Below are experts of layer 4 (counted from 0) of a mixture-of-experts language model. Rows are named router (the router's row for the expert), down (a neuron's output weights, with its number) and show model dimensions 0-127. Each number is 500 + 50 x the weight over its row's rms, rounded and kept within 0 to 999. Numbers have three digits each.
After each expert's rows: "comes before" lists some tokens at least twice as common just after its tokens as in all text. This comes from a sample of Wikipedia text that the model never trained on. Tokens count by the router's weight.

# expert 21
router:420522424501520622519529502450604472535465565472461490616508516554617481437583500524507262531502555468522605487437498487452478481456487485506534570471467450453476531548530522539625498443528519527540499543543500489548483513563598525466523548469475591531525537468520510630523502535450477451552491465506490444459614480515517494524468553532477492454529486507506506502453514499488479519542
down0:411341609493506631650470514528572536533482518441563485493536479433518530552523509548597482445494496490594519534510592526540459486643492505484400497504475512500496439445427435506482483466514452510450473576466490505502521475541481500581484434540454460546525508481486517507454405574529458478408574515469518462520459481520416519443498529536448533468440519473464484536505457611504501451465
comes before: " to", " the", " by", " that", " in", " with"

# expert 24
router:521546526509523620538447534524597505599450613484482555587515480588664465389543501572504352520495501513538598516458534467463535492475542506489472549479494460471452503394426476448533429534466578467449541490522494493581478551551504509455588579530551524570522526464536496491529479448448546567474490443467489494447460499544532483553489486498430449464472468418553512551442557503473463490516
down0:503471450510575491506457519576461495564445462600534545524507457448539541568483462547517455464550495524499450539474480528507463417568513451508514615527539435511618545555538568517415623516539385476574487528482514534550447576622542639483578514502550469495569470511454557536570452511504506554527449489557442427507451475450490530571562498479457446463566508511468440507568556489475423492456
comes before: ",", " of", ".", " and", " in", "s"

# expert 19
router:547502491464544600527462536439573439597485576467520508584520505553590546555569484552479350510475476574542532466432425503534518496503518559532535482465499473484468561429446507501616467544477494443486574485511547493589523439414471517507585496503574540471520511464508458613534598501485497556500493478624481547463532549537661522564466505492490432472475492464465519586439480519531497491510
down0:440509483467570481511515538488497577426416549568375548536507549433546463545514481503471440496468562394456470577562483486560571518434505513511576483532470500568550528587615472553437526456493460467472507485491551428507501596577382561459441548548534511456529504528504478611504528505406499616436495437556567461480420504568455518533453473544521441546467509503588466529501454529472532460502
comes before: "\n", " The", " He", " In", " a", " It"

# expert 9
router:514497460505502611484529619507629448610469587539471492576524470636704548481542524440497325477457519484492509485452494487434507560492490502480498581469473516477455485443466487457541541499508513495503489457527505501628517545515511540450625438485515508500527531466472486586516505522483526463525390463527481472504580482464567557513494498513480489503464488458511528543478448509490494516557
down0:413500530464513552520518551473551528444481601561349581506580470474442557469417536410531514466525463500478553459582561446510516487444440488508475490524459511456512502436470475530510492548545443545470466453490461457480506471464440556548500562443479488489573589416536451503519418523537611500524499533539543487383479521515457457494600408528558507519572573439495515600530419532492561518615
comes before: "-", "|", "\n", "The", "In", "==="

# expert 20
router:515545566510542619554541479562590413587450505533563510575473414618657486468595496503447358507391486546502485489417517465453510442539530460530554566440529517529533505402520512527544495504531499456444500504541572468555490520531488541464633491514541562520548515494553567550501496487463507518518560536495453512507437492477561497486524630506461496484489563483532552528473485488508448484557
down0:517496601492428570521541506515573554464596490493494424460511519458470506453491546532446467514482544513547419546455619512485557524529519559467435546581428497494516429503484390508577513591621510458462479478571546516479449498498529524400407443455536510609490573532477414477442465573526459555495564486585569503456517540513423523476453386510449514482480520546534421476521544523456568557484
comes before: " was", " |", "'s", " is", ",", ";"

# expert 36
router:493501496475517591555490534497622460615468638366459474543530494573594453517560532549495370485484443506578544485538497463498443552496598488445553488457454484526444532376504560521489479492566521473491525480534408470556482516517492531510626507453482562588489461502491507620453536452492524510569458475538485551519557519551539514567518478537490424494452474476503417490475445499500497476574
down0:548492454527420510450493426503415523477511476630564540475556454515522534551481542423449583575576504441437551485405494591526433510456504608520483523457488508480456515485554527557547533559452493606507551493434499550516490575490531456409539498570566480495418564532448534527538416544517558548544488455518515524476477538460560528428557503502494486449416495456558416383481574451425510557440
comes before: "\n", " The", " |", " He", " In", " It"

# expert 26
router:517479502535527586604524468512656449574429521536495636612500537602624484486563489508481364450461518447469568525466494564523455501566504500515438491430440389523466495444467453506510469480523582544438468493472512481564541427482500539470618482468498601531546469489488468513542502520546426482513501467510521555497513484491524555543437523479376546518526501502526473503457491458462485540555
down0:486465493535385515534541499513446484553518451418486546543481521491486530356385484388536504524517502508442445545388454522418448472501467467508526462428435464524505466439455507444535565482392484482540537497447446592456424529412496592508500429556510522469485476532497436471494538573513499480465497534524562537588492529441550558457567467498523453431545513416504466469519383478518359497498
comes before: " |", "\n", " and", " is", "y", " was"

# expert 29
router:475557545464530666567426503476567521609456665540419540573503469623620505476557488524444334510444549436513523481518449504427441502516445567486528526436541476522505452451542472467530470528452519509408477472521561539597549548532491520450532477502525536517468464538470516531494524470478524569482511511533510481497533461405530478545471496472433500433466524427455485518485469450517496465535
down0:515462596417530594545344552411491511378532506503502489491547518505549441475438507549465546520540511482483521528540491513529433511513449504472490429503558503471545546618469476469512540385503523625494459417517512481464497472484541462421327501534539487596418461542526456576482520499479502516523463523501477542504518557644453491462454414452476465478521470446514496521563544552514469488489
comes before: " of", ".", " in", ":", ",", " for"

# expert 38
router:449519489489488552479471622559657483605456491417505532616506453589585505552520544554407355513395546518549575550412439494469514517515506539482474541499457452478520482431526487485522439544505505542439546487583519484611489537474534454444577518492548533545493562518430505585492526519514483556488477445453555396455498474456544527528457479505450498476554547443469539524487557485529540522520
down0:540542486483473470544538559533508538676532511580480521524557556545431608453525474503445446588506451525522518440556469450570568577539541523657512515520522445582500353449555519489568487548538475509509520454564488456573434436527542466432454449401550491548568445551524479536420488470460509484457404516498533515556557460481528518516531493466499516480569420480522510491495561487476537495546
comes before: "\n", " |", " /", "-", " 0;", "″N"

# expert 33
router:522503498492506616604474532481555529545472588440497486525486466576663532447532530534498355471471594538554576494468493467491585535551570537477465532521483423550467497370478560524553528495504519509420498466505530469569501516567549600521625421423552497464456497464477557536525507566447400522531517482538463511558540503419489456526463482505581537512487486544418527502466444481527511503504
down0:476484536498517443488520516498500540546571452559525510548424565510470424434458397471511442442541539536489547492483517375606466496537552508547482536503479459451547473508485507475454527470419556434498536446483583485543480484397477508342456493571418473495538439493462484498463485417519460509585488518373507506428528494492507511518488516479551516542445567500533547683611534478526544427478
comes before: " |", "\n", " ", "ia", "ie", "z"